python train.py --n_layer=12 --d_model=256 --n_experts=16 --experts_per_token=1 --d_expert=352 --d_shared_expert=0 --activation="swiglu" --moe_layers=[1, 2, 3, 4, 5, 6, 7, 8, 9, 10, 11] --router_score="softmax" --normalize_top_k=false --routed_scale=1.0 --balance_loss=0.00253 --balance_bias=false --router_z_loss=0.001 --init_std_router=0.00979 --lr_router=0.00221 --vocab_size=4096 --norm="rmsnorm" --norm_eps=1e-06 --tie_embeddings=true --optimizer="muon_variant" --lr=0.00727 --beta1=0.95 --batch_tokens=65536 --seq_len=512 --train_tokens=647300000 --steps=9878 --dataset="wikipedia_en"
Below are experts of layer 5 (counted from 0) of a mixture-of-experts language model. Rows are named router (the router's row for the expert), gate (a neuron's input weights, with its number), up (a neuron's input weights, with its number) and show model dimensions 192-255. Each number is 500 + 40 x the weight over its row's rms, rounded and kept within 0 to 999. Numbers have three digits each.
After each expert's rows: a language model's description of what the expert responds to. This comes from a sample of Wikipedia text that the model never trained on.

# expert 13
router:403543521571460507579465493501483475506535489494527478560548514480482517496496541488504515474424500426461542431497477535492495526604575493506489473454526464564530478532455456495525578525570463
gate0:482538522535547496547506452533539557520452529465514498561530485462445508503488528462458504491438495449530440466451512551458568503523477561498513512492479481539473471462537449545448515545551517
up0:526474496521456475521499455507562476503423524499549423517506447484470524483506477451505524503490484532470430563494490499538465528466550527468502435515525495501476511530499423522521521557524459
What it handles: Place-name starts. First words or letters of place names, often after the, of, or a table pipe, such as New, North, United, W-yoming, Mel-bourne.

# expert 11
router:516489530479498552532499506507454536482504559493525499489502560489528560555473448490503490454454489524543459470490476498504507552517500482498534524510487496472542498445496526487414514540501461
gate0:477494566522467506489520498496525491584554510464516461513393550481497493568429524452459530418533558456549566471505545594451472470449457509488500513512412531570476555517540409490455558501531553
up0:461466489422518476507493509507443479568607506488488477576428560500524451540522538473477487422531540478584492503524547479511540441451501480503492469495465522501441532513539527467515489471468481
What it handles: Table and list separators. Pipe cells in tables, colons after field labels in infobox-style lists, and degree or minute symbols, such as Born:, Spike:, ISO 4:.

# expert 12
router:497512579524428540504471462535500440504503553467525560563554531486483469468479508489470542526432462476451513480516463467491518482568561483493472523571474494468513595526463470538438556495564409
gate0:472494476450513458537443542447477557507473494444487455495496476487441539505549514552531476557506423435536582436488581532470518540451465473551471510510557430553551522409539484524465534449515622
up0:497489560511513527519532491549501483522531519579516594405457552514537503516432549429496527496546568492495459474545503509460437490616518486479563515459472486466475514585509516476532470510531483
What it handles: Prepositions and articles. Prepositions and the article the in running prose, such as of, in, at, during, for, as in division of the British Army.

# expert 4
router:481587530452489623535504475533481485553514548524485466517484474486528551507466513509542495493540429463482593452507397513485517474515513473534480542460543528511531509473430460553448494503461477
gate0:508554474433517505498426532474507529401457529545480528487463468482476555478497428510509542504490466548461552567527539555551437497438499510500520543548510521457480530473445479532463524530492418
up0:481484527532452443497534510524539464558581490528489480533461555425596448464423551494499489480530484450514522463522511437434531560517504459527504543419498574500522504608531508442505511528521607
What it handles: Spaces before numbers. Bare space tokens before numbers in tables and dates, plus year prefixes 19/20, month names and $, as in born 6 April 1797.

# expert 5
router:499499515497456545489494490515468436535529522505496455499479522488530450542483463480569509543510455493535596457467470476491577518528454499458491488493512455466502513511497458529499508491607481
gate0:525517483497451527409562548512450476463444527540449463481584560550532452514502495483510483547475479492500493522403553448485487472469537483479511508494474477471480566548493608470464504443548533
up0:569448493544529514542536488431516488509578504474511570540411470451504467438480513483456528475502516482577447484575432551492521508516472448590465488485503516534480481522617515526558459501422555
What it handles: Mid-word letter clusters. Short letter pieces in the middle of ordinary words and surnames, often after an opening letter, such as t-ac-o, t-il-ted, Met-c-alfe, vac-c-ine.

# expert 3
router:520554455565485516499520534462475468521537528555507517485510540487564545494471482525461508518470540443472525441506475493508522530542516491494434498514465438496520575534519502479462513516480497
gate0:400495483505480544541519590496472560574539472533500516490540493492496445462518408534495570431535470449507481461432458572487491519528451451487495532449499456486483583487534486562463437552489503
up0:546475479509510470553458438475479474480506476514521426474467447480549476557409488471495470533482518510482492479568465451521507590464449486510503515527507489490543505433417527528556572495488451
What it handles: Foreign name pieces. Word pieces inside South Asian, Malay and Arabic personal names and titles in lists and tables, such as Sh-r-avani, Ash-ra-f, You-v-anam.

# expert 2
router:480551497473480552482520546495500423455481508475488497545517520534536489481516515492485557534453472480484589478525398486463471548527505495475493439439472492588485506530482470525468528501479459
gate0:485456538525505514469432535552437510485511482416561466550523579527528541507508491540536457554503515441462553459486572523541498520504526531552511456495500576465464531506483505424568492544479575
up0:542456498538499424519444495450446581592461487485491475470522526492502495432466499585544470437446519475528499460485579482525517633475535637436508481485491546562458478501478488523481437523543553
What it handles: Line breaks and headings. Line breaks, paragraph ends, == heading markers, list dashes and opening parentheses in lists, infoboxes and section headers, plus first words after headings.

# expert 10
router:507528482548391592607489542475503519521510506538507486603456496520515549511443462417521568537449444473436549538535490529454535528506483482487516435519453484585516521507521525455422494570559497
gate0:596519421494450543514565492534464522439472475553546503493457537506504522510423473463478508504442529490486535533515486522515528498553424532553458572496533493516465435506498541545459475533444402
up0:508458528480507512463559460487526528533460538527518455518533540553487500564470541439507504409497556526442495542457465510570479554489458548472569495541544455537489474516461493484487454410549527
What it handles: Foreign name endings. Suffixes like ić, ski, ov, en, an, ia in Slavic, Nordic and other foreign names, plus the -ed and -ing endings of verbs.

# expert 0
router:499546561481492505477524512488474500482557550551512455562576540438500541491456543444500597504525470453499564474466444509454456511457544561428502500496486518520543489391448458545484478506555505
gate0:594552465540450507479513424496499485526391456544468467538474425473487493454536527521535513477499513534503542449431475606468503490547456530501468469452453499555524517500451501484492530548541553
up0:598470463493536562506516477522607520533532549535420552525489455457540483527589478498514545471498496476475501540528478423557536434504542512436442484496437507551507512512490531511561448548530506
What it handles: Mid-word syllable pieces. Interior word pieces like om, em, od, in, often in taxonomy names and proper nouns, such as Rh-od-obacterales, Cont-em-porary, discr-im-ination.

# expert 7
router:412475511495482528513470509487478468491446611482498462525524520506509540511475465479577554486530491479474540482579521504536492555471512535502479452544471459522548501539439511483477526500517474
gate0:541530490492527524490536430461566461455562520462501503451526497463410449521449463529500536430472516542518518499500433535433465441494503509500461473465486452535546534492471517414507502489467482
up0:478483487494468481509458498483572528494499456460472530436531498521475473456508472531532521566403465503554468543468468505519560450527498507532584455534442520504523492458497510454527473536520520
What it handles: Codes and closing marks. Capital-letter codes in sports and data tables, plus closing parentheses, quotes and brackets, such as ARG, MHP, DAR, (NH), USA.

# expert 15
router:473550518467408485539516456527446486465468573582502480550547532472495513504446502440475500563507500463459508464518445544485519541466541468508450470537441448505546555498437455543491529545552511
gate0:414553408543573490531502527509444477526491480528526461499544511605535477505511415528564553453530537583479526521502499488457467531471518543478516510557518476515537471461560562530505479468509488
up0:462546494522522574538512488483420479561504493452521463528470506568430558537537457506473431489499532509468466457440526487532475519465482434505497446481453519448550413527585558520510516431466494
What it handles: Common head nouns. Noun heads naming a type of thing or person after an article or modifier, such as film, album, player, station, school, group.

# expert 14
router:440500518535479536559491560580501440446539506486540469512492550495555518481442488509535562495446462430529542448497480574459512517507555453480493479491474483550509549528500420486434476471588461
gate0:631498451518474565492519500515422513535460503450561547492480542439487512541539485535513458443451507531456473505563521520452521489573542554478463466502444473504519522512415540522484481457461473
up0:621472514534460520490502526550450581512438464486508489511508526488435532563502535522496433490480525516494510539547533497496511508561542471448485460491519420436455530505465486541461523495398510
What it handles: Digits and ordinals. Single digits and number pieces in tables, dates and measures, and the th after ordinal numbers, as in 54th, 1.17, 18.